Below are experts of layer 3 (counted from 0) of a mixture-of-experts language model. Rows are named gate (a neuron's input weights, with its number), up (a neuron's input weights, with its number) and show model dimensions 0-127. Each number is 128 + 32 x the weight over its row's rms, rounded and kept within 0 to 255. Numbers have three digits each.
Before each expert's rows: a language model's description of what the expert responds to. This comes from a sample of Wikipedia text that the model never trained on.

# expert 42
Syllable pieces such as Re, bre, Le, de inside surnames and foreign names: O'Reilly, Liebrecht, EuroLeague, Volcán de Tirajana; also bare spaces in table cells.
gate1:083129158136080103107091102158110100137145177077123193114123112115092136170169112156117153133111069079107075153148149195086159127161102113128126140095192128120106133111162095160085147129174104134126175167125094147098154167129166177127096119180128139110128079119201198154153119111161160074146141126175139067097120125094122115103136148103217158102136129073127142094129183066147161110146
up1:127105075111096122129150103103182121129140098168137157161175188109126074123101101106069108142192144134110157096109168123139111100145135070123130095146110165131143131143063164121094098076118144176132127140087122125100196139158138144201137156130135098082218113140174203110143159146095136181150129104166100184153126127119098119134170089122183150123156078130140143096163124155142085219136
gate2:124102163094143130093135114144078121168118105196130176129179088106137069171157107160152059158121120077147188094142139117143128126114168131117171126195160109130111147116148101188096110179116082100139102099105119139078120089145121044143097153174113151171101224095158146076132155139140068135153147128139158137151097148128150147158119140070143152111107156146108170104147111162071131183177
up2:129094117124170096099076158090106123120132123161123137142122084117071162136080145125087126170148168100120078131128161101141094143166151108146169128043105126134139125127131154133146114137129189109161081139191150186109110071200171121127135090154149067159187152154137112121160108083131132149172055088108076071097144124123136114197097151091146102162136157099102195084101072152149143088137
gate3:140106152060119097046131126185183121136148121127130137142104139122075108090166167123102106122111173115164152096090125068108158112131120130088181110106117125086139188154149124163120109145089113131084121087119071171061122144159137197095105155134081126092152120165107132118176133172187125110116217129179131187106131134144117119095061103110083094188104136104153133090146094107121159182132
up3:102104121111160130103139157111158066124119094121048134079126121133149114155139074117110110094128150193155149092131189129113115132135098116112116130066094105067123194139134133192168160050158124172089121111210089162098186081078105166112181141118070141186137135152104111110121066160098160181164170090126130143168119106110127126113141114112122128152071121129110152081152102151145154157137
gate4:097116114091148132116169173175113131140095075066094118075098141105158111136144141123166120121115148114090145077170121150091162101104166121191061145104075170122078096114105074144093086118108158150158136084137169132131122121088163158112117100141140171153180122137163147110102175111130191050096202131102137121123161194135111100103171145128102113128106136173114117110133069065127108054163
up4:184143149072100117152113134123207143207099124092124122130122096172141169151111128126127156153161163112079128115076165119108129133126119173086123134123141120136112065157102154100141104079082065128129144118166081031163115121143083131097080174216184133130124164133135130106122115031171140136112155151160158092148090118128095095166099155151094091122105107158104131137165157136149153159094
gate5:074074148154162147148098131119032106127047116162098166114096147129181116123107100137166122127145130143111132107097156173154083116122151109176120105129128126179137101030110148134167123204169139097135105153082131136116129089114135145123178128116141150141181181120104126130154078095106103166108107071095109143116150085134177111159117164144098106086124087093180123161165121168110220120150
up5:106117135148182161159141139163143132103093091141093170083021090142183054106127110136131129080122140089190129173128112138142143055150141113181083165162132113171136115088081110104140093181114089145106172157129136172161096152116104107101108124073162124117168169167121133119175126091121154119113101099057144156133144098075181120140122175123130167097159090130136158128163132113080145119191
gate6:122089114070148152089138140063178154151156136151135103138153189122076129121182133138089098123096150098166139136096103091146096112182206149095146103110135170186063130182125144075151082105172127152057128079102131166076121106084153168130113108138142086123153119131157117131146105107065130171140131088082138142131139165100209135171096139121080084161133130141100117093117166138143181094155
up6:114155157127115111125132105132108113108125154172102115130126077097103159097119162122093111145122116164114075153181141036080124106116146119123132125131138134086171123167092145037113064166080165125068117123103096107139108086081072127104142149104096180149167141178084149138149118137079109071141145132135160139133141162183073168127094165189098157132177055185122127133168117099159090167095

# expert 32
Opening pieces of words and names that act as prefixes or stems, such as con, sub, North, Arch, post, Mon, often in lists and taxonomy.
gate1:124124105104068108118167123109121155100114117175088167135196105065177127107188128093202116141145193141103127142145105120129119108115156177137131184157087101127129117111131128151155133118117160170093112120101126125101094168074196157144100135122128197150103163164137178142062152159136071120099143068050153155080125172120150130096114086087148121125154124099177182155109137111088079075118
up1:130145108106150138111148069109149126098131081129133142152121134154077116165175086136103112158123155115146153108180153079156162111151159007118132131138149170175158154076133102143122168095073156103130126164120091124137189116113111132070133117063116127136162085119113184162159080146056118127119086078068107118177085194165163161107093094084119132171144155136163108145109106077115129144133
gate2:128107115131043104124137150081129119115083081109088135214086112131129169114104109101094145148158076167157137146106099104123133134130097130099192130109143105141132134093080061141113097084103128142162140131171075175136141101141134117133166141121126129057146164130188203110136114108064148089151121085201119143149122099138094096168138179080105100136081072105083124103132115175099119188084
up2:095095128076110098137167147103111055143164124159132124126131120096134104092133148115099107137106111092118149172171123098073079138115084158100143194153158104106154170093115080153103200062152141156121080152160121091100139124145066151167172131069127091158145157151112119096095079139136135149127164150135182131155077178132146198142132073085152133090084107206155108146163108114116190122159
gate3:126119114138143145159146122098151134116092133154135128097178125126071118172101111173089137137103118087135173109176131141113159072082137096146162138082124098085116152204140134093138127112170119109105119107106097086072145142044133143142072157120158108153174072173181155091061091139150113195189114124132126097163147185040109137145147115120139106195114096087137067132120135167080129103137
up3:091129135109162138175149165102113088133132089088082122149108083129111139166109124172076144083155102143130205084114190121142124120090086136208116081143156077095103168133075104137208127051149154154167145129105158081149128165063141157111116139140140123147154109151159208104090099090131138157154146100117112122161147150118143189115094116142150097193165142174089104143107126164110149086139
gate4:120132108189118124122105123125117117093144114135125114083096152161159114112043180120094137169070098133113140106097129073133187118157113124143077142115105177131096127174141140140126138074182142050091115165076180097184134125170139093081144109131131107151085107112094141102137166113134193135093107147114117082151141110095102155211070152092100139153169140152096158142089147097105194107198
up4:072081165132130105091131159097121104106146084108108165139125116207119115128118121080137122170098121166060190127103087057170141092102110127119157188136161100148116108154119133110149089091123101140106148134118219107163096121123174140104133163085163088132111143183123146131161141179167160161068083183113152111134139125122147199150077132112084128157159088106120157174074101109099186100133
gate5:152117153105104080096110128095079130119137007132092107102096128106143088108156136109119167146085070111189151136181103094070119113085095149108128144190101140178134161116105097129088145142160104153082089172130132176161125070143143152138149144129083095112113120141069120124077120124117177091169076126189157150115152123174095115125158151161145138116111128129112225127136142191121136149092
up5:128162200148143126125095128081065141131159080105112085078091098123153140147138084144040128119074142128135154120144089122143138148176078116093120136125067151157138130118164105108163178122142120074097099136116153085123143067109179120129155137123149163124062090138106099122132125149182070116170130092186099136110117131137159123146121178120149083150155057064153197149141157105194161123085
gate6:128088123090063170083108154139164153137125142117112132125148085173156071189110172159151122111099143121159130095082081075109098139136130102112118102132126126186104157116119161098067153105110173148111140131062163222161118100164103113097132166148152103121092123121186127088146126131103116098115114219120127138026136156076136075119106102132146144189132136171147170101160149108120118153083
up6:176106114193105135111120132091064096101120154117091142063118040162152072125176145106092160135150169132085144132180123147067120134047171158145135098126168095108157126102176091131087095148105125203108141142117150159161083130131126157129154183084109118056132168151098158115121128132103072128104147110158126125139121118119110105187095100110134084084131144139119157104158096142061066140139

# expert 35
The word of or for, plus first pieces of capitalized names and titles, in film, award and organization contexts, e.g. Tit(les), Pres(byterian), Al.
gate2:139106193116123166103150102178176129089135091138090118151141145085058079058147135115141099076126150105117090117098134189129186090126097128114127156173111199140120118104185155074140101190131057134140138138126133146142132141181133110106115153110128161152185179098120114122160150156192103126130157104159128089136092107172109175126089157121156136104140133099186113135148091191144085120046
up2:178109163164136161138126112128156114083093169142227092131072112110155119103161139151079145084142151078183074115137111175134129109179128148090136076177092179143092109154123183114142102155183100146139139166108085183115173121132178098124146135104128113078106174144119124122110140146161142132120150159153220150097124108093152141115111137192157163151152121152182170155122121177066103127165
gate3:182125165132158131156127165081131160122122180088140126113067179135058138135148157104139138050061115152113099058100143087099150108174123116060103063149190204125179123166074208089133159115132149120137144139151119132089186086174129144110121150166118166161148091099154131125108151164128120094162105125134165134133192144108113129077075108125134137160147141142172126118097114131125102111113
up3:132122103155160093119093134121187129072067100176141148158168124118175103135172101145119082185162180092157120122075120155091118135108139168125134117104114168047145131129112167160166104153129096087152118091076127191132123066172118078083136135097177203129103165184121170096172066197097154095166108122106153126157137104143145134145108123182140147100121135081136118162111183141138135125140
gate4:143131159112130113075164075149119116122178098129131123147111104103111061095135116165102147118168138145127155090153128147109141156113178112121113080138129093178112125148109101057145133181092113100086136078135122155105052150163085197158106115163157180112124099127137180153044114142139158061173083115081117105134082157147098158106070174108131122126090089122141147134110217102153071147099
up4:092127145133130152174146131133150132149147149120066097165091100117078109112165089098110149110192129120139139136175155187055117131134066125109094115119157109124160123138140138101091086109091165149108142057158111100158119116143103116078140061092115134168123122151146177179141158119071133131135099129038082171165119174092157137152147152132074064081086100125103061164106135162154084164093
gate5:071094114092172097147070159069099099132157162086156129141117112173131129090091070185130156190143073177111076228137128124126121117121073125143101065159159069135090145145139030175109082114115141158143112129097150145128113126143140081114097103139134141136124156121179117119172100109106109102165149135115120136102162085134085103123155171165146172136137100107121130133081126124196090157150
up5:069082141139132067061161145084170124140187144098130129120111159182179141107146095168185110118108147134122120161134117125099114117104091143113090077160126101121083100121121078141102065157075163138107137113074188147144162111101119135159149084086087121146124094175206077111165076119162125163188095082121141129099120139133157123160123175183105136098085068123105146153069130092168129128124
gate6:124103186169157133129146145075094129103138162165188134201144130127171186181105122131148101142183116149155147142084145113183106158120158178124104123119129120073164117154160154116156126183144114102135110134085098108163115127097122091106119126131142132180100077170093100129128131129116140106126099163135097038165167099198123217105083201155157145181129103125144126093145141085168134094186
up6:137111118140146158101157209127123106129116135129117185153134121107090156160124158034079116151072106139137102117079138112138156123079105141143121089124195155069138042161150121142128112095150133130188113149056184112154072077152116132134085092170183123120096152101120130140172157118141068159140065145162104100120179121172079153084124166135104117137107135143079125147116145071112085112123
gate7:122151122095109148083122133102108069076145084097153138167123093155125077096078059131101098158123165151142142127156102121099113194194097052147112099131192110118093076113146053143132133121126155099171160136144122112109146133149136111112102142158116139075170084098109145129095132117108168107182103151209099113126029154155100132079128157146166117112155126126064079137183109115126158135143
up7:134111093059188114112129109140135078124077104097158078133115145120095111120169065101079100119136095185131136093158121185171152111209077141099126133080179106118133140113099120095120143087157172150084122167105096153091185145148133179170141116178101134097052100131141110101154193145108127168131108179168173144075157103174138068113122151163098115123178091120140096139144133111136168115127

# expert 48
Endings of foreign personal names, place names and Latin binomials, such as -ić, -ović, -as, -us, -ensis, Hydropsalis, Chaturvedi.
gate1:142148102151152135118123177196135091177098083114137136090153230139173105138075126111152157139048042090113150181085152173108081140080180156130151100095174150126153141120158094121128128143102092126159145118096117153103094158121134151194131139160157097140122094188085127122122104104119113123110086118149118182176116157191126063126088121151163156146170078121104127139155081133108134109121
up1:117088140137202120136139151210141161071148176091170126182114153127098154137151169144125146130187137115178126121132149134111140128151101167218128142076138093126069097112161185162092150063152143151070117156136128152152118099146192167114161150138133124189167147138080049106115158140076131088138095162183101148126098102072132116130114115148099167139107058146145119128137142118157124141092
gate2:073150144126138105139134160154118136180125140122211124119164159168107081183067113092140083153193150176113098172180094136149113136128117186152114119087132108129099126127165095190128134130149131103128170078144144110103143131085067098123189100097082143123027144127137094156116166113072094059121147133126081159112117092119132140123152148120060080115117176089088151129115115088110157095106
up2:116136124084144125116126153168116139079062138134128159107113094117154109097143097127137154209087133124046166124122174143141129140117159096119113150194101169119140123132117138087091047167083064124160158080211110117136116139173107129123134141161124107146143139171148153084098133134168142102187151105127129147083098107126132188135092147133076161166133154163108111158173146088069133038180
gate3:098148134089143116134123134114139112156103182125131095101136133129125047122168123110161152072158094083137215167103093161086114059116100092142088128171091099140134087132133072166155186134118128089137133140088151123161110110083137125144088123143197138139125114150214152131158075102111124161096110126122084156137102114097095158136136157138107090125110092216158120125110194154181169130056
up3:121168178086153113170109121069148148078134109131165153047092091143122100152073180058152102123137088135106079094173142135125155151130094147125151160140174115147191131096100085089119121170153144113108144118096147025073126159076133114120112135115117140125125108111096090133157123141190142108204150104126129130185122129105109100100129096167137170134084102120061168085139084098136121180150
gate4:116149090141066113124106182201067179111194188135120088133077165086104165122122102185163079113089202099107129184112058107132088109135123143124166136119112103174150181135102124119140155128162123131176145139081101093125135105128152123109097144083190111093096142175154111156131092178105107153110106152067163089165093112161149170118140185122153130127146134078137135163136071143133152133143
up4:159095150183103102096133149104176088092114171162113149101066176125082163167110168143121112130140178134109116138136096131111059107088137096176171144102093119116150205123102131155162124080192203085124123143143080192155192123093128177093097121097098130048109132138156103087127128119143084165119140150118152122103068102123176101181101163139156166102111152145106128097126147109142171146156
gate5:104105132140095081055107109136153086104186131094114085115106080155114092144063094065126095116128121159120156114140139155107138167129127068155136109125109136112099162139104149116158110164229084140111125189132153150094128144159182077127163109149131116122100113140067115116156161089074178085132071133080135093100105117114157105121152053116105123135125104145107112160159166065100053082104
up5:132115159182078154078114099089087140132146113116158112136128195147148123157140134170142127128070165131122143205088090132219171166143106093099144143163131126111142094117150052143102139096181091067160172132166112142169143169115098110139085160101116122072093105127141147209142131160083138100198121111139090126131127119134157074128223143134153098091152123145068123141134138118145150110140
gate6:195123102137151118079139082150163155093108134120124127064140093092149101107195127097141140166131131120123178153085111114122103090125090166066112120119098073112176094142092141089105092104117118095161181174142077154052138134064086083124086144154117175152158173146163187099182099113129078155171136095110075095096127130120114113103115151093175093134191093112095141143129141090164161103114
up6:155108171083149112125076069132120104142067098127103223114145101099147147091096159114135196135137089167111117125156167136109179108114143102157097118204116121143056122160146164082155087121089144126152144111133104184091088122064185141114103122191119116131092131144119127164132118119130080069142145070125063163156126151180215113148156120139138081147109153118100101148119104107100132094126

# expert 5
Month names, day and year digits, and the dashes or table pipes between them in birth–death spans and dated table rows, e.g. November, –, 201.
gate1:147120073155145102163150100172164136132181159138161106237213138077145137189139152086146172130130154186131179078125163138118095117198061092138078107117134099141151133140104111088154127184114132144186077077173111137105095118132112125145119142108054118121117103160219139106147131131111153186140113128147125099121149095121127168159122136119131122142169145132112178123107141136104117080112
up1:190065061140175166153146147141124149158126129117110102139176149064091119108144140119180163185148122176199087097145148088096148156129147128108117113122066132112161098133104136092137111147221197137176138137125128118087115097137131118120105103131063081147119132122094072124115073126129129164136189141101096093098154064146155128191131089133150170132136123142147204170126083146150150141150
gate2:154197153119173120177139105130166165182137120127097164131117127149096128101149109168120183133137151111122167101105138149098098089105128075116130137100145093178100140146125089158078089108140106110177134189165056106078105135061144162129122157146103189053072148091142118095117044109103108124177110083126047123099104119116171116155195155134139120133166137178130154140168157126137149165151
up2:124135116139132093160038169146095184163107125156060150155179057122125129083079120071149146146120112129135148108155162175141083122059121092150241116119110110155139155079159119133146107085091076147112108163113107075131105179140133122171087117134135076103108154082170141119106133138102078135169107126147110107132115139075178122154159134160154151154114140174146171070154086109113133139122
gate3:148109111101096159150172126146165130118075119140120145136115174081136088132184135144089156068101167106133134114184140187164130187101198138102074086117142122155133076178085145083193175147133108132123141164131159142144123176119112142094161130154081117136141120120133146155124177142127093179149143165070149103174140194098096123108027130142127140159164146080142145182116114165103063104117
up3:148113175079070103211136089136131181116099166136145173131120162142095093059168145133167122129115139138093131152143127155143052108147160151115130125181146108144095119150125144137110140140111195102121102143162137173106108102189167123097133200168130095101135121110109126140111181121170101086121097138156143135138143157127024117152114126132067122130206092109097109197113118141051102121089
gate4:135157131131132196144163150082140124141131128088136150113145157168120134057137132128195114109137142142138142163120195122130149063151113094160158114135093173094135121142114165079084111157153150083122127141142078108176108114159100123103171185178186124104189148138108175132084084142174121091172115150098114167134131170186155132102127206164146179119107150097074124201111214112132139111137
up4:076180159115107141103169130144124131147121117065147096158155151099087120091062124169102064136115103152120118134097149159119130084111138139154131143136155119143135145127167216139197112103164156127126098115116221115117139122133100094147125177175125144081140133128120108063150071099115156120126140146114170117088177145149149089178141144183156072067070140143085148118171203121172164144176
gate5:060137109092163101090104135143099120129211145180130128090082089179191104183163125099140174127132101113064179127115157132152092146115109159174077080139123180121104134148111107099107080104103130113109154088116129165091180103102170150178091165114116129125124051103144093102137107161116109151083171115147094128094159088090123134125172195120093170133084141198157146112128114139136103170157
up5:122110131110122112106124140192132062094191131157148063106145157095204092153085153166142088050150134140079109135145139117070104107100118148169143136119144169155137152171097169137133183145112192124139139152136170174159079088078125075130110151158154129124058138166132104130133105115122085096143168166095182163129155164091104146126194128197146172090149086125120130162162148139100100109129
gate6:135133119150140100078137161085160071147118171156147131049085120153154102128171101165125110172141082143158037206110154113174131105146063156120105123098113157171137109149157150100130239110172135113104198138121158113112138071120110081134152167138098119148108083104086106103103111123139072112106152135117173136119138140085138176153124178177115093121161136143145110150095066160141128142132
up6:160126123178116133113129106095142110143151134101170119073141149139099083150135132131114140151109061096213122131106185116162067099049098086097126101151133110099113097155146140128140191103134198109100114122116128072150139118142087124166115159095065095165057122128093111107128109074189099119140160152111169102162145142119141101156159155106114158091123083154076100096098055067146127065120

# expert 3
Short middle or final pieces of words after a first fragment like b, p, t, f, c, such as hyo-id, mark-et, att-it-udes, embr-aced.
gate1:162085115198147085174142143137096166163103157132146123090044182139122101125163079172152116128140097087147060168060105081158144123147158131153147115159142169190117147199145131166158090181115154084126113085095147135095115134122116130114104067174108147155125120104127047151083151104186116127126198068167082124101119147115129132099176136169151123166116145142122093134129130141139095153124
up1:145160120129122083106157117146157087122158106130140160072148167124051168083076113138130118117126174117091133166140064109144111086142143089084156159120136130131134118118119151189199155059101116085116112143132124063162196108121112132163083095175155133105160095129101152149163111153118139097121104114110127138069153089124160132170111145063135094149093128113201156139119136200124057049144
gate2:148103172167101111171137090111105117134118178100094113144126079129108107085170101181123131104080118104141079085166099086146050109154141155070099127118088088106169212053125144119160102115171099095113144114086147171137131098159162104141160119089087190120137121062141103123119174118046143129122132168116154094123145186096142086167141163120125146107145101136124120086175122168084173100140
up2:111108148123119092182159135109100071154135098145130116126147091145135128073091141161041156175151111163141118175090118134163151169082183145137124156161123146144127102154161129147090137106138098121081112218167105156146103145144175108168123088180068124175150103104134124107070087123150126070164095158163111071138117127152157104143066127123146108111099174096151129087132140045185085081130
gate3:149167134085114141100137103154148171120081111171114140123123109090113152090115103134152146127138110180150082117134149117083136126055176144150127090172151085123106128188023125124149172094117093144107083109118067126115135082157104138147122121143206126151151106054100117116202117101032116133128087191139153161092137129141120101148120073152124179146180157066118140112160132153131133107157
up3:111123143192095166116126114136133123102123128172132139142127088100140189114135122180134078141167121109118120078151140072128160119120119106095161117148112116135153080091111118075139165144101125117077094111126120094128111112140173087109151135101098109159160048075087112121184140085130092042177076124096132170166098081116100099054082225089124137122168134121171083115179125125075151153115
gate4:095166073130149149106129157103163126124144091142084151180124112148075105145112154050184158183102094170069110159109138149139075120125133141130095103064183160160114128087113115108104122110110112145128131115116067076085121085169171052170163142110146098099133119145156099122129105105142106139091182124101106157156103146101153109087073162173171145201133168133096104072115103111189139178128
up4:127141107130123143119196170081170166150148201149111123196129074130148150099146147082101115133182119082098109160131185152101092188102144143172071138079123079131107129091101105118091118143150105114071151092106134127101079065173116051131115123147104147081148134147103118159155138129156132150102153101120062177149116102108151137105072163117049179137142126120097107054137126158119124136167
gate5:136112108093122149121149170161118138133141121167166183146078152104135132146183110182169097147122096110095076138074121180085148125180090132120066135122132098127119157169138126113120162140102158141155124133106147096153127124150118169109142111079131084108050143187080077185156127148060141086117100143125117107133176119207143080121176177108090141134170117160105105189135092084167204090156
up5:116163094093132104093170226127110078077157107103182093146095167125069165138186065147177175063180121114146065127106098139099120141148138193105108086140101130092173087170167140057201077146159132124120093096138145108138122147134087159119165136152111139131169138169119190134109055133105134158107155137150105139145136110112116104109145114151134101094105105139137152142149067120124106139119
gate6:104135134116098113145162065029108095078127092163106145083151102106117148093125152127138151096136162141161099130138104096197069083129167090213092105097136140204146117082121098088180144121128125061085112112122110152096148162163079089123148116064162094113138101126143134089065110135105133096139114061077131111095171155128113099160114124150156152113101125102132145163085066117124120109132
up6:115145140131102125154151156079175098148139139092053124147116094186124084112131087157133124057144127190095114099170132146141109155148137131146080133126101091084122184126128119111129150150168099132102137131114156135080134178147144190127154142073131070131155090133147172069116114120126105130143148154144068101156156089095086117111148040151089134160108187083118172083101139117034091135063

# expert 27
Word pieces inside proper names, foreign words and taxonomic names, such as Phine-as, Bart-ol-omeu, Plocaeder-us, Gas-ly, Test-acc-io.
gate0:192108109148108083110164095092076119074083168091138156088123170116163129079160114116127073078125101131104133168153130234109169129088118140132121101168124126167105081117118146171174135147126102118109150088131140061093151142136170098122136120169124136168101170143154154098128125075104103131119112160140093104072066122128076155134091050109153136071104131096166138108088114200105123104091
up0:128173066152094092056080148121173121111171117122118089138160107118069112112114052147143163142123151185126128115151165073120111158084093125169166124088061107124147137141163095065099131101067138125172139091190074159102166099112116089133119141106137174152109089125121103137071141083152158080105099124121103121116114118109142101040129132165125118123120131111175053152147138164114066108123
gate1:114160151134131135157104117061160169142127089116071128100147132088162133123070169146120197136085080098099125195178122103088105172131122080102153142144156124095100163067142146123098167090105170125101153185080150114112104123121094121144085161131091106156114177140139120148114141142088086117136060119161098173169163152161128158122120132119127135158114043179079111199117126155141156206091
up1:162110097172135148096135116163155093162158108118102133139111146083085140081098109161149120156107081222123081158147151074123129127155135122127172157100115119170096086087146140134136053068126116111152114113140156111160134144169087104068120167138176156152125130108115151150104161114153230163057174114120116199123128114154171142063156132174127072163137111160100167107129162157134153175111
gate2:142115142157125113168148135124153126159137202125181124159180131125117069184177134173140093086168134138153129155120100180134166132125149083150136090111155092112115124110148110127138109107123078146097138179104137106154128123068152155151102104138116121094170098087131062168178144013131149132111143029176137111133153136150177134121142128093167146152154161162120121214182118173141100130172
up2:145122094060178170151126148140126151100127090126136117095106126069176170154074146126162111164065106159164177201112136157105133130135122122066126186145145091174172123132093104115114098113099130140125133153141146085093100141134124107142155135117123136098081182143177129144069152129157093167112113098139081152194051109088140122128105131149171184134144154144134176091064114207148162157072
gate3:118110151139135125112081164114092096127170141121144149174139117071152158163099143082159145137074112122151137110092095095165116174148128108087178152193163159115131156140144115158114117105084147128108125150035166145117165184094093083087136069147137080089099158159119130177061121125081170114148175160086148124133121174083091107208138131158080100113183129098187172137137104162131085131134
up3:112104137133094134091094118093088173177107137144065156118145134152110155134092169143117141133141170160094097139145068142120157135141131147167136140148121122110063153121130144105083163133113174105145084170174108104212141108142116184134133103140133188113165152147148156128125141116107164131180122104023210131130186172127109141186112149114121150100085229163162160172163162146100160132128
gate4:168103165141110177171172125139109085136136104122156055136185123145073157139107089132133092177135143131139143154133137157163063143088168104125156117139094092087110174144123151077165106123040094165088212041111121129115151135113156140088172120130135129118087119089108154125083131139148115119116076158122139104153151133129133140141092159149179127099165150144197058143052155099120136108085
up4:083124154106111184142094160149200082118116182083099108012172155104135142147122144102120114078204129133210092089132132143158170111162141139101154115152120140159153141151108119133133098113107067121173121160164092114107148128100191118108146111157096169119111131157130120056165132122114129102149208155161127132091123181140145114072084150120124183124131106146172103123112132155090090157158
gate5:106064115149141156161105163140170147154084144087136114069142180139119140119134172094093176122214147145102091129057125112134147166122120158116142131079085104084121099102140152181103158099166161129116142109185103090161162109218125133179106144104134142167095201079118132175201124161092118157134083122153123128124165181096115116135148164107103101163131087130163140136181175106111111167140
up5:143111120126141126042163128060131102111117124118163132032169152123132097141190139090131143140122165134187152151172089116091125154104080186100120086090099133133116136103100188102149104114092134138070168165065141118144124114094138199165112155146144144119169084171113160088110135126154063180095133116144079163141121093146101106123141120167110152091101173149051097168122120118072118145146

# expert 61
Middle or ending pieces of foreign names and uncommon words, such as -us in Irenaeus, -is in Owais, -iz, -es, plus See and Note.
gate1:132119122139143169153170158175117157144146100146164161150074113058104159173171151110140162113200107188115064128155153173148137134085078124147177199130119084212163110203131174133120154133139126108146102139070119182092111092137197076106114127146153136103085125187129150127114123148106142164112134123082151156105113120144135103155110128124160147153131183134124144180151172133122168203129
up1:148153140120159099172104123115135065035200108161119142111120114117118139114132151154146159100099145154125090147174111110124138140108136109078066141104138114151172125148026172105128157142145091099206145141094137129178093134114100127117080101085100106076124121125146108095135130133084223148141108127140135070117154051127121093171138171108150132110126188151166175132082178129129113169101
gate2:116174136193129135102106131168134166077148089123171151175097131155070135165178115121137094089178115160153161125151128179117128128184121142077091108131106157143171135128148088120156158098052157185023147153179116172148157100090127074106168113135120151093090076081123179109100137166100162065123092103095129087113075090151152124106120117106145105078153148131168161111138143135126118153133
up2:125107135052068086167126126109129097107117176143117130083155138108158117144108093151166127162076107102080106132137142114126124161162153109149147133163133164131065135109109093130088172086131064097132103065077148085184073130113066118138154128127211078117154086113112037138152174119167125160107147093161145175155124135154041186122105122118135107132115136110118102097140117151173102085106
gate3:107154088162116109172102140109101186135135117102113145102159140131133016177155152107119095105165122108111116137101186118116072128168073103084094117088171129065111136129072148136090215084119099160085142152131151109107143147117113097123103141112087145101133124125127119096110141082077125135110091129136137117078105178112104143142173139144117043118125116108125048166169156070144194086122
up3:130137077121157102126125099133145180072131130098109198113155098078111103200137182088108108133138157176155124110104098111074141155152147112129157173132150126128105133131119103159160128107063119133167161168103171209136132112110097144134112140157050166063126103126133095167117117145056139062141141115186086125114108113147179073087156133121166098124172143083202138136130098161113095084092
gate4:181164097151092077207147106069119149177155104133148112118094128144161132095121096151073128130112114165119087098125209124147140171129141097200145157076117173147095130148121150070147078126093068059039119130081158168092135166126144168092147150131146069151141136122097212156107128115128153112077117095121144121131110161117172115129158132139099149128117118096097152082105107131168100156135
up4:151187176084165155096111139171172102153130110129116137128119168118152141147120095129183155067131105083102131154116050152097104083167058155082108103115165074089115106106107084135109135136154131119140152154088160157129183165121098051133070081112085155148056145092133139139158108132125129064125169150142117078085128098159118154129123131107105079162142205131158127132106078145158184098146
gate5:155086132057162095096113117135113132172150134177155121116107163110134142102138121125077169179114115148116099109152157117142110177172125111119164087160124114131087199139124201112108201102077156205154167144098032148147119124106123152155119189108121111151105156112142128097162148082166165154104107163177159128058157162092115134079178147149111078085107101125161128142113126106142104186154
up5:094101132106155103168139117119117096126121169156108180125160103110195166098066147174125071138143134074163166181115148148185138123109107094132116163182141123109113161137116153136127068111097169136084154127071131164135095157132104119153161131099079173134167133082153065093173154122157121140144128162162041088147097080131081067113133180121124089149075169139146108121135170084169125162184
gate6:116136142127109095136163098125142117160098116097117129119117123141142117129088141142173123164160015159095127137084076109155122109126179068089135113143111145137150133131089146157145131113108086066148115168081127109137159152147165229140109102124068141080151098153119101079131146105114095157156159103019139093071154147149096145169129140086150095170188065179103114146132155124125159098111
up6:119117100121135122105122137126197107055156163128105126151112135160099090114171151090158139158084119117163128133112158181203114059100095118233111145097103097129084119117189173145129108123112143157095087149074115122131091158096138114199113173105086083141131100126165125182113100074141134127120156085138131145138147102159153197053070098135160087116118131132147126082136082157085116146133